Weights of a small mixture-of-experts language model, trained from scratch on English Wikipedia: 7663 steps.
Below are experts of layer 3 (counted from 0) of a mixture-of-experts language model. Rows are named router (the router's row for the expert), down (a neuron's output weights, with its number) and show model dimensions 0-191. Each number is 128 + 32 x the weight over its row's rms, rounded and kept within 0 to 255. Numbers have three digits each.
After each expert's rows: a language model's description of what the expert responds to. This comes from a sample of Wikipedia text that the model never trained on.

# expert 11
router:135183122137163117082059161094119135166146143148131113091106137104108149159126167127159131133097147116153128103067105110153127104087130124148124148143149128136080140133108132135162130134102128131157118097177136136133145126083138147144131127095160184092125125122078168082099037095225151128084082132161099082124093169107081137148122107160119126117101150188128070129134118162099128165128181097180162143124138146098094115135171092095078169141120166098125116119115175176194103106067128146126139047042145152141118105126161059079146124117138125192161167193146141122241085168111142149
down1:103182108092116160088101153105127162211167089140096074103050100135175145097118140126102129102161184134126069170166176161129114111120101143094157088141174111130095141086110125109178120156148141104128073098098148181130186157157110122205102169126082098102109185107142154116181102150120102136157115037084071118147154124136031122102161179080140127154138172155107086125156055148142097097139144186144151086148130120130099175104113107173117116131123042146133140117168131157106106182136169149146086129163132124123125161080160152157104126149133108094128089106153166158113119143147139131
Proper-name starts. First words or pieces of proper names, places and nationalities, such as United States, John, South, New, American, Van, Jean.

# expert 10
router:126150111123073130125117131103157082120117123133127144115125151108131155172104092146112151140178134045108148092118073159111161060151143095127123134152120095110111121137157134123165073111086107163145130101184112159159093141087140128150164143146187106191142127130100116084079090106225179139149132034123135103117094185174117156168109085082117099074118146195097116203094126167119161148167196084114136136146106136102113123091116118066064111109155186137133126108105139097139070107086135138161165130091174151149120125153152084111171109100162108163121189133121173138191088156151112169
down0:112106128123136135093131144113129202099087112167125163112104122126113142140073126143123136110132120109124123149130167123127146123150116084166139106159102071125104175115170147176155181170167092127153114116198181153156119124150128139076106181112123093141097126121194163123118147141123090169154167154143092109112144104110044114146119142111068099115124095148218148100104112163057133150113133167144175125119140092149033110133183124094129181091145162161106185072185110142144122116116190042123143146147129123140109142170095131140069107112148104073086166174067059133101081169191116137
Determiners before nouns. Articles and phrases like the, The, of the, in the, their, its, plus capital initials starting names after of or in.

# expert 18
router:139135095150138166152093176090167071129133146143128062143148142161166141140108127108120108142185096063079115097149072096141134125127174149111129095145079112095118114150124095159216110155070140129149110109178136208112129155150100094123125138157168159167140144149142147100082088112174136147113143111140091072105090154157073122176142095152152083098105114129122060105123178127126096147191181143127176124123130150089179059106124092054105101091131182113106123069119122177155090144061148157076143114114111171161151170139125101108141105152190125151129159147137213115184099147114107143
down1:181182153156080137115138112094152210135101123057169079190194077063162120148122152124089202143124122165130168057116152164119120105155155087068089125129173096078113139102132062186129146137160139148152134145111105139119118140142139127134091084153104084118106125177153122131119132051120140182130085147117165146166139102145143150105133114132131103099092129055126162107117120138145133074117139162147097125120120135079202129127105108089174146115105179146125115084163103162128162154118099154138161177202129095118112077139189108162147165111121089125155152117139093124065105054100166141
Articles after as/is. Indefinite articles and short phrases after verbs or roles, such as as an, as a, is a, with the, 's, and -an name endings.

# expert 24
router:123158107136152103138074185090125123116191117163096117096094110125173112171094087108108131150144135059124137110062086134113130107139162136139117153129122120083099133132101107169141053129070066146129111123201096152142078095084126136119155163095199188146169193130109124140105079131184133153146120135169137097127100108112110182134122118131173123126085157172067103166147114101078072162196128104127142172158157106124137088119146060111127093132164175141161169152142190104162046122049148156158131125127151117163165107078096064124165141129120166160103165137132129112181165111132105115
down23:130099139114164111116123063111108158163146086165125121084126093135128109176105107143080096165115107171121104133093166106157095139149123196128133173159108188110133132159097102178170146115125105125149117169131146036137108076090155148109079062117156155146065127114092116142117110169121131122092141168160100131130129141098146162098127161120117125099182116082098088131144163123105138155166155168249077084076136136143141112196145189121095127136090155077164126171156130122178176100069152160101101051104152165171083105136122181129138127091112110089120117131115113187072131168138131175
Digits and number words. Digits and numerals in dates, scores, coordinates and table cells, plus count words like one, two, several, four.

# expert 15
router:125138109139172107139126127111131097143153182156109131109110137076120117120134112150074107106164081120117137094116075104156143083116197109115118195167150084074119132162127168116141091130103148162114116115152101162156103140132109135131124150113168160144145149166081167053088046090149079119127178087189072102102111128159124188173138086104122106061119118157092094127069133122129130160150203076154183159138123119091102021141150136133095096113135150137183122142147158118172122098082158217135149091102168109173124133141120121091165144111186092145103174161144131139186098135143073149
down0:163127106124118151133124088108156121088115069058099102101111216176116148106069093150132140127085166194173125134103115103162070094164187074130120187105162136108144132143087104124164158099143137138071123133124122178129085133147134123143097116149163072096134106140154084170123153117106149090106149142147108165171082165139125070150133104092161119119059117066130138156120201109059031162114111135129139117081112147154124114122169113149105178151131097136112114062126119134119180126125186127157119167157145122103158207109180134158164142120130159120175137141117105141183137104062186151
Foreign name endings. Vowel-rich or accented pieces within non-English surnames and place names, such as Marl-ow, Dí-az, Ferr-ão, Maz-wai, plus letters like ç, č, ä.

# expert 29
router:121143110153169110095122176102159119116213157175169090143093133129150098145138090079143177141114123113131170080061111081117105088104180120096134155133113105115156148203106139148155138108086129149123123105188120158127053145107107139092124112151154146122111186148116147098097037129177150137163136062141106111108106141157114170158131093162145063083079101137090083126080190129078086147154196049158138160146102126144152077132166120114139113113123163081115139112129153113144106121058112165117138107116119111175140168176089087122137155102111103160125189160114115122197093188119122173
down0:163140082110051092090156124129146103118126083080156139184118099125134136136133164125098155078154104134150102159097148129128163133177113156162147198134202097106118138134161175203096149123174157108156132127082146109109130086152129173133162137145179079114145186125056110163130163067132095174142108164168109080073106133145154107117108096145091127135135109162070145134149109142104124140121097106125116101110124138144136097081104143113142068149129140156153105143160086107216141060134176151118142152091154139155120156202071164150075144172123074083151085204164091133094115121119055114
Word-final name suffixes. Final pieces of nouns and names such as -son, -land, -ian, -ization, and institution words Cup, University, League, Party, Games.

# expert 2
router:139148136063123091107106128102172106158159090100147096125126100086164168156127092111119119112165123117122110105094082185117114159067170115080124179161120096098107143175106079152123125143153121114157111141211146196121130118128135089155131105096156167149179116172090220111101077116183125122126197103124100094057113142138131124165178101167165097094145123117056116142115100101118078141195134118135143147178133099112130098123132075130115147100154126096165134159096164152124084133083142183107146124169109140133117175128083070115169132043147144117136190154103107089185064166120174110
down1:125175094054187119155160116155141148105133101146124115064148133127158121094096097129148120105135106158144123172062088148143111158105118177096124095205124089098161101179151090165173127106113132146064087078138074170156171123131107117148128074108136123146144149086149136069112120119123021122184122186173091099109153063114143108103142177138140148118100133134143138165134066132122110142164137085098167100139150123180121101157149077117107116138095117181143117125060125073075123171158102097134206130117169166102144136146145156136141054161176134084140147127166099121131153165167180152
Adverb endings, year digits. Word-final adverb pieces like -ly, -ely, -ially (widely, continually), words such as also and not, and last digits of years (2017, 2011).

# expert 9
router:158152103132097112150085136132124087113139131146084155091136101130183106176115113069123145115136150125125151095124104145156152169130203099190128143176089089132131079141092133160187127158108112124148104148204070136153079165114080167113133104078132137154170199105130137128109102148162157162115118099181096082111063137121100138162161126075114085084145106208072096197076108154112092174129148147196144152157129138083131089104140118099134144115186147100118068123099154142124103077134147148092163075086163096154180154148080082128105127091171118132112156160144189095152083155157105116
down0:143175175087158132109139130146143111113104184178135104107120160083075139108123150112157105122164150128152120166166081137149102140127158164150148189157143071106165136044111125095138167117094153152152096151143135140203107106155120162110077134160174096049121136116077108077136165055082139162164133163104143114127155122155090130104111121179144108151149069067134188101124180111136000195097076157183113124154098153140097132177161091100115135135119124131116164085137109164139134149131104110118085067142099093094116113073137111129151176119104091138117094103151124142175111165135159124
Single consonants in names. Single letters or short pieces early inside capitalized names and words, mostly consonants like m, c, n, p, as in Ar-d-ennes, Ar-n-old, D-ist-ricts.

# expert 3
router:088163121110136114138114200090180071132164142155116125124114114107178086169112087163113144130166094122136117128126093121155155089096090128100105160150138102056126155109123150102180114133154129085097157147166139123137125116115090182109125123076170177138159183174081111116105069049149139131156113119169097078060123147105106159174129122119158105128120132130143115157102116110080171116141180092134124117146087136120071043165136115080150084117150137127167157126128164123177087062137128173132145047126134101155157155178131066142171141064208128159133170130142096129195087164129104180
down0:119107165222092122116120122168148055110040158096115181089122132139105146079110121133162123168083148148126117127143123114134134169117086142126113113156101178106117172160090137098088130142114099102139129144113127120129107197199089104105121076110151071120146125164065165183090180080113091136106138053166124112083122109152121176107103150114131172171102149174130116137156126119104099148075173132184150159136123153074120125183159059159152171127134102132095113137089107124124138116101115159136141179112148102114163165128187131152071136111112144106218099084148116112138158099147212072
Common verbs and nouns. Whole-word verbs and content words after a subject or auxiliary in prose, such as used, made, went, found, began, released.

# expert 7
router:151157123111141089108136135076130127147152167100118105100100139115181127135130101140094155120153127117144110136124108131118119128102137134127103137164148105076051143125087159119120048127143138100111119102186106154073122173053174135104125134109191104134158127124143105141113110057172150091130175053156130091109149099140045147191127071128135120108094154134051053178125117148088114198159149077132191114190094143110154109145134094124125088152135177142138136129119157142089082187068151169158170117111171104168137109159143100107200147105145158121126143184152146100203116150143112192
down23:103165136092125099173096088146088168091176112127093120134119198133084091141071108112088114135092118147121141107162082161084092094127121090141170049142127158160151155136145158139087142158208097149119114156125174169128079136142165125109163196120107124114117162115118219184078109120121130107141174144120180140132131149155157147077169133162106038154131126150114118137133114138132112090099130096103125177179114091164129167111157138115233091143119077124139100134155132115112099188116118113131131113079136116104113075143157131043096181098047084155157117182095141125144137161125119141
Prepositions and dates. Prepositions and connectives like in, on, of, after, before, plus month names after In or Released: In May 2015.

# expert 1
router:146166143147125085105099165095150116124195113174069108145113193101137129126125143112114109106161147069135140092138098092114111118117128153082128143181109104100130087155103143148121051132161140120129156152136134139089101148120186124114160159103104145118198167146164147154077105113214107160143103093108157042112140150177139127151112131165172117052105102097077126134088107144170110162140212084150151142197115104118123109108144113121115082063140190147120144055116149147172126130093135147056191106148161091155119133103093092065126137119128109126114196140093130102181077179157128141
down0:175135079171114123183125166166109127167061144092088174127110111133133094113013108156140144145133103111102163107094159138202067138135110108102065138149143107122175123165163117107098170191077159177127092075135128129122102149097124132093162121095120089147116109125148140108231127122106079100121134139157159130119111151109129148136116153088129125167121107179167150174070106211132157143167163123083117128163122142150112145157094170140136154196083115175151095125090204088099127101115115106173128182170102133054146116142134141087116101118067150121155107158134134106089096133097147101
Latinate suffix pieces. Word-final suffix pieces like -ent, -ition, -ated, -ical, -ance, plus year fragments like 018, 005: student, designated, Defence.

# expert 25
router:139160063090129125122070149108118111107150139110116160104087115094117128174162106144141172084184093104096162045105110082147111100108156172163145180109122066114102167124082134145143116149153083100124119095148113142127096136110143122119126141161199168179203162116136133133119140103154185138081164060150109128072100157122080098168130089144180103099137143217101091133098175145120163171137156146095167142128130126103095113125119105082143101151130143130145130106091129137134072106115158192114164036082138114150102152124089075143176113101196152156157143132100156171198100156184098140
down0:112135168063094143137113164160104105074158130181118114079218057096147094150126134132166136162157068102126160134147183140146115181137105127129106135163105165118116100155183138116174156158100153081163115140132114187085119146148145114163089112074118124131147088121171094137157104129172096140143152074119121125128110083110147168094172083156137174154097157089107199093145092170118157119133165116147176136131145107129134183137075173128114094132142096116084118156089103191126119101094116138114070064133149134133117151146138047126197179064057137094160156148078103061139093132115119134
Word-initial short pieces. Short word-starting pieces after and, to, of, the: l, n, d, al, un, ex, pro, den in denied, plus the word for.

# expert 21
router:086133105070097138126062166074174103120137199155122158133114120131149129220134109127128145139171152123089111100123109125152142124093208095130134096117186038094137112132099121144185103110095112146144118144184138083164120138116115131103140153125148125170150193178104144105097114099142103117141168096137042091072135148111110120140142125126175075075148098182078100164069148183131137157159122092097095128165100139146147075153159094121093126084204184104091157134114144136117101116074135151088138141151121124149119193107086122148183166121131085147128154153146124083196131135163077147
down0:129083118093127123121176121117140086135164097172114140149179156125074099146137139135101140178133092091137147154160125114101105149114077093097096128117122168079155122112170129152137121135095143113131129130093091183185130107159138093086124142133145142134170118140093057183238153125114131105148132160127135117147125079074164147098107114119094150117127113058145099138130133110135116147172094127071089111109092095159153126138187208054181098132119181125047179148148138124068153080094066139167144134168175131126083126147102155146162154106127193118153122102159105126173115167051118211
Function words and pipes. Commas, of, and, and forms of be or have in running prose, plus table cell pipes, as in there are, son of, was.

# expert 31
router:114163081146170115120101162103128122134228183140101145130109061079109151174144172056161157094110103119146138139077121168199149082103132113123110120160117081123081123117076178096161109115125067117057130089182119118123107120149158149144187111142171175132164140107101119145103050116160123179089147123180074083127103140150065117142175102157124087108106155170109119178148123146155116174135148141128167104167127149064120153120160108110120124102184149137108101114076190134175116081112140148108128059097117120151132149166087077098158124116162165131155152131153099083178107139144083146
down0:119138133123156065128133161136122119133092135096102113092101092112213144151095120144072035097147105128154117166139144113089154205103142108120124102107174160111125154138107118092105126144095095122156123198090081091093068125105111127113102172112159207122109129117162095124096125112136131150131169162118099107119109151098204153127090081104160139131177140133121135094131195126166188136145178151137125144133179042106122143118061133133153142042116150165118129193124119131085073213142142113063091103125156132090128105121096165142138120160190196137127142145145100129139181094168116151
Institutional content nouns. Common nouns and word starts about society and institutions after the or of: music, people, public, government, education, architect, gradu.

# expert 8
router:149107114147185077083100142069135104151152169148107131118130135104153162160122141129131150093175081108144176084114105122110157141087128152125157181118159077072081140149062154140147077156116111112172172085160129193098112183122097166136124104098143158159138169146075131126102071134157118124091168088173084104130119171117092168181071085119161119124098157166093124147097120115179110131186179143143110133154114130114116052099133057077092126137167169137152153129131146104148111108099161165128129087069129103162146174100160058095114177122176122100114156169092133099184121144189137198
down0:138045126173126176192143129108118121107075105163088136073179094135134128125104149091127158138156165189169111110086185137158145123065053147162128115111151098150108134122135058099137134098123128109209127137139085136157180156151125131116141156163114146080088116095090062168052108156139146180080070131175063128170110120165131080095095162159126113118115155151148100171165147118153176158159176111117066117094119128121136164085130122150117117150183117124131088130169094118120112084133132098139100149079160123108105084074122116157115129121130156165066162169115093155140120140183131198
Word-initial consonant clusters. Opening consonant pieces of words and names such as r, sp, sc, st, acc, ret (Armstrong, Kingpin, appropriate), often in lists.

# expert 30
router:103177123140083093111135186096155134058116115157144124080094146093161081130122116125157112136164127082128154118090107161150079099116191116105138127135117103120070109131115168173186108147126109164158122150172085195128068134088120146097181093189177145151178133098118145138118126079175136110104127088165101101097105133182093131189104081153141081104124155190115095139115087138147114143119189141154135109197151112052097077153120120155130130100137159133133087086101136142088140107093108189068102108103143117218144156170136107154116111110145098140111138181135140149204063118128101183
down0:134099166091091146087106169137137207175148125090130116160123118139141133174201109095111144112069124062124110179104160104116084114115148085129166079092155080018134115113104095156104143167107142136096138150179173155107176081117119147113140107105105123117160115165125122140089130167139122148158162079126157106066123144124107139083182064130121161074152081080112101140108137100104120093179159170143095145148154143132169189168154141172133145126129146212143103148088168098091077142156118132073099152114134127143120151112118146134168114118171178101138170060118116101203139096128102188
Spaces, ar/om pieces. Lone spaces before numbers, blank lines after headings, and word pieces ar, om, b, im, as in pol-ar, Montg-om-ery, Mol-ar.